config.toml
d_expert = 48
routed_scale = 1.0
groups_per_token = 3
lr_router = 0.000455
head_dim = 128
vocab_size = 36390
norm_place = "peri"
rope_fraction = 1.0
qk_norm = false
init = "normal"
init_out_by_depth = true
batch_tokens = 65536
steps = 5942
Below are experts of layer 9 (counted from 0) of a mixture-of-experts language model. Rows are named router (the router's row for the expert) and show model dimensions 128-255. Each number is 500 + 25 x the weight over its row's rms, rounded and kept within 0 to 999. Numbers have three digits each.
After each expert's rows: a language model's description of what the expert responds to. This comes from a sample of Wikipedia text that the model never trained on.

# expert 29
router:511482536493524526510535508521525482505513537480501473535457478528500459468483483484509477452526460529509500462465477471515466492528548527529504512521496521494540487421528504493467475471508499514466481494481506545489499520490536500490485517523465498510481518516484499515514495529515495523486513535489482505549515502512497528504496502524473552475457463499458513488511500451539493448516
Article title subjects. Final word of a topic name in article headings and opening sentences, often right before "is" or "=", such as species names, Kings, station.

# expert 36
router:500492509514488520484465516465532497534469510493448503476511523489539519485492502481521500497526483529465492480470481515497485532534489488505475510493497513518516510531507491489539456471518508489478517476486463534488481471510479492530506485520516511515488504487560545456475500511442529520472526505547519493529467507498500457513528499513513503517471533481507486469499490528526435465480
Times, units, model codes. Time and measure pieces such as 17:30, pm, minutes, weeks, °, /h; also numbers and letters in aircraft or product codes like Tu-154.

# expert 39
router:492493485458456515487473518528497503480529462455516497540485552504492479491469469492491501476523510503495518509472469508518525501496453480485468470520494469479506496511450468465508506506493471540518515469492491515472453533548503543485500474486502489515508456498521510539500483477502500524478475477506497497539480508440531473501527517504499497458460462533492487523517512477511519510498
Name and place endings. Final pieces of place, publisher, label or agency names before punctuation, such as Saqq-ez, SA-GE Publications, Records, Studio, Lig-uria.

# expert 49
router:518489502534538495495498474493511511508522491519507536528539481512546522479526493489519547518472484510472481504521521477494598544492495490503499522499547521504473523516522489520500513508526504483513512466481489514439482502528494472492496528549464521525521488514516510468510493506492507527541514552525445502491493469523530529479507484540494466509515548537495525508522530444533471527495
Mid-word consonant fragments. Word-internal pieces built on consonants b, p, ch, g, w, such as ab, amb, od, sp, inside longer or foreign words and names.

# expert 9
router:484501477519489510470515524523541490542571468561458517492474489482461528516493544524488483522529546476457510478493516507531476450517501508470481485461496504526505509512525478503486541504525465524474487485493502506541509465508490516507494534500470493506457561529484513503525511519482497467494507536520509522491536539502529491498477466488481517515505502512454522490488522459482496522467
Place-name beginnings. First token of place, country, team or organization names, often in table cells, such as New, San, Los, Hapoel, White(haven).

# expert 22
router:515526492500497520470522524482534498532495494508515489488514502486543480451548502463530523477562478455499541475488487486505527525527502512511520495467507496491503487530500479476511520467492508508527477562491484552538514478567539501513476484497496508502512492549502486469517466526476506533515504509484484531524501488498521533516478531521473500493468562453470464492538496505548498489528
Plural group nouns. Plural nouns for people or things in general statements, plus nearby is/are/be, e.g. patients, students, cases, individuals, factors.

# expert 14
router:542495537500527451449513501491492483504547525480502479464508478516485506496510467527504496481493532508493537481528495471489515471499496520495473480525482477490491518508485493497482522554503532533514504496492491513520572534549500477502491510501496463473494538467502535472532513494477479470501474494463525485496501499482449517513536505507473489511526524528504510548451506503525490494510
Place name endings. Final pieces of venue, club and town names, often in sports tables, such as Street, -field, -ville, Park, Athletic.

# expert 58
router:467518471505511505516500503457515528505478466508498430473520487539460525539460533473516504485509468484495520516473461489479505501483501514507503465512559452500472484530496495549495470506495511507499489478476515488513499548491472455505498499525519551509525503508494488508506502443462528485539524496529474453525560513472477533514484523517511511509491463526483527509506468531483485510480
Word-start fragments. Initial consonant-cluster pieces of rare words and surnames, often after hyphens, e.g. -Civita, quadrinotatum, bacteriocins, dis-, sc-.

# expert 38
router:528527481498487471513485504527451521471493530495510451514559534503467484487464483528525530471517507490510536492513491492485508526467530493503473531499466486552493472499492497532487499526470463495488514537514502522485539502517483508493465538471486490537499520495468523502500507496516482530512500518508487489499440521481503501475497488499531556473483469452497514514473495505473507480541
Media title words. Words inside titles of TV shows, albums, publications and brands, such as Tonight, DownBeat, Super, Episode, NBC.

# expert 5
router:500482512456487525441480498509479475536470441483522485484461517507504518527480500464507520507429523447502504464531490504511465532482459503519493430493497510470502492485501486473474505468490483460501489542509509481489464526502497505542506464503484499524518475538513485525461499505486520493488479502525479536519559489531460470458498489459521500521546499533486470499503486505509490511527
Mixed table fragments. Miscellaneous tokens in lists and tables, such as semicolons and "and" between list items, word pieces of rare names, and stray numbers.

# expert 40
router:484493483517544480498518520488457451486467517509518502456536478500528452509495538487495508487498473492485498518498508487494484483515562527525531509492488514483513464506482477495520508493535477529476479498492501492500439514545522528483506544485501523493499475526458535504472492509512507571527492471517532471492480512499496510498470476513521516508465474520394487537472487470489506512529
Sport and taxonomy terms. Content nouns in sports results tables and species taxoboxes, e.g. Hammer throw, Gold medal, freestyle, Scientific classification, -idae.

# expert 27
router:517533485494517535528468514508494518498514519490504524503542521529515486551512513494490513497534501475471502528534508495529502485498514487514496543520509519529526533460460526497464544531502481491470507520514538519508495527491525508527513547500487465477508465469479516520492520496516461539490501530475520487542532499528576525455491499537508503451441497540525505497472488474498479475502
Roles and award nouns. Nouns for roles, titles and institutions after an adjective or article, such as Player of the Year, Award, director, member, School.

# expert 55
router:473500507495523489489492489472473536456506527474454508502521507516543461481510498495521510514457463500486518479517481475529475481488490478509462513528495495464514513487487469501520522541523480473502493432511493490482493517511476541516491514462496502479523512539522473508494465539504517527460491508494494491544504540535461495468550494460513525495469490529509527508516526489498546468456
Name fragments and institutions. Pieces inside proper names and acronyms, like uf, ft, URS, plus institution nouns such as police, Royal, Federal, government, Communist.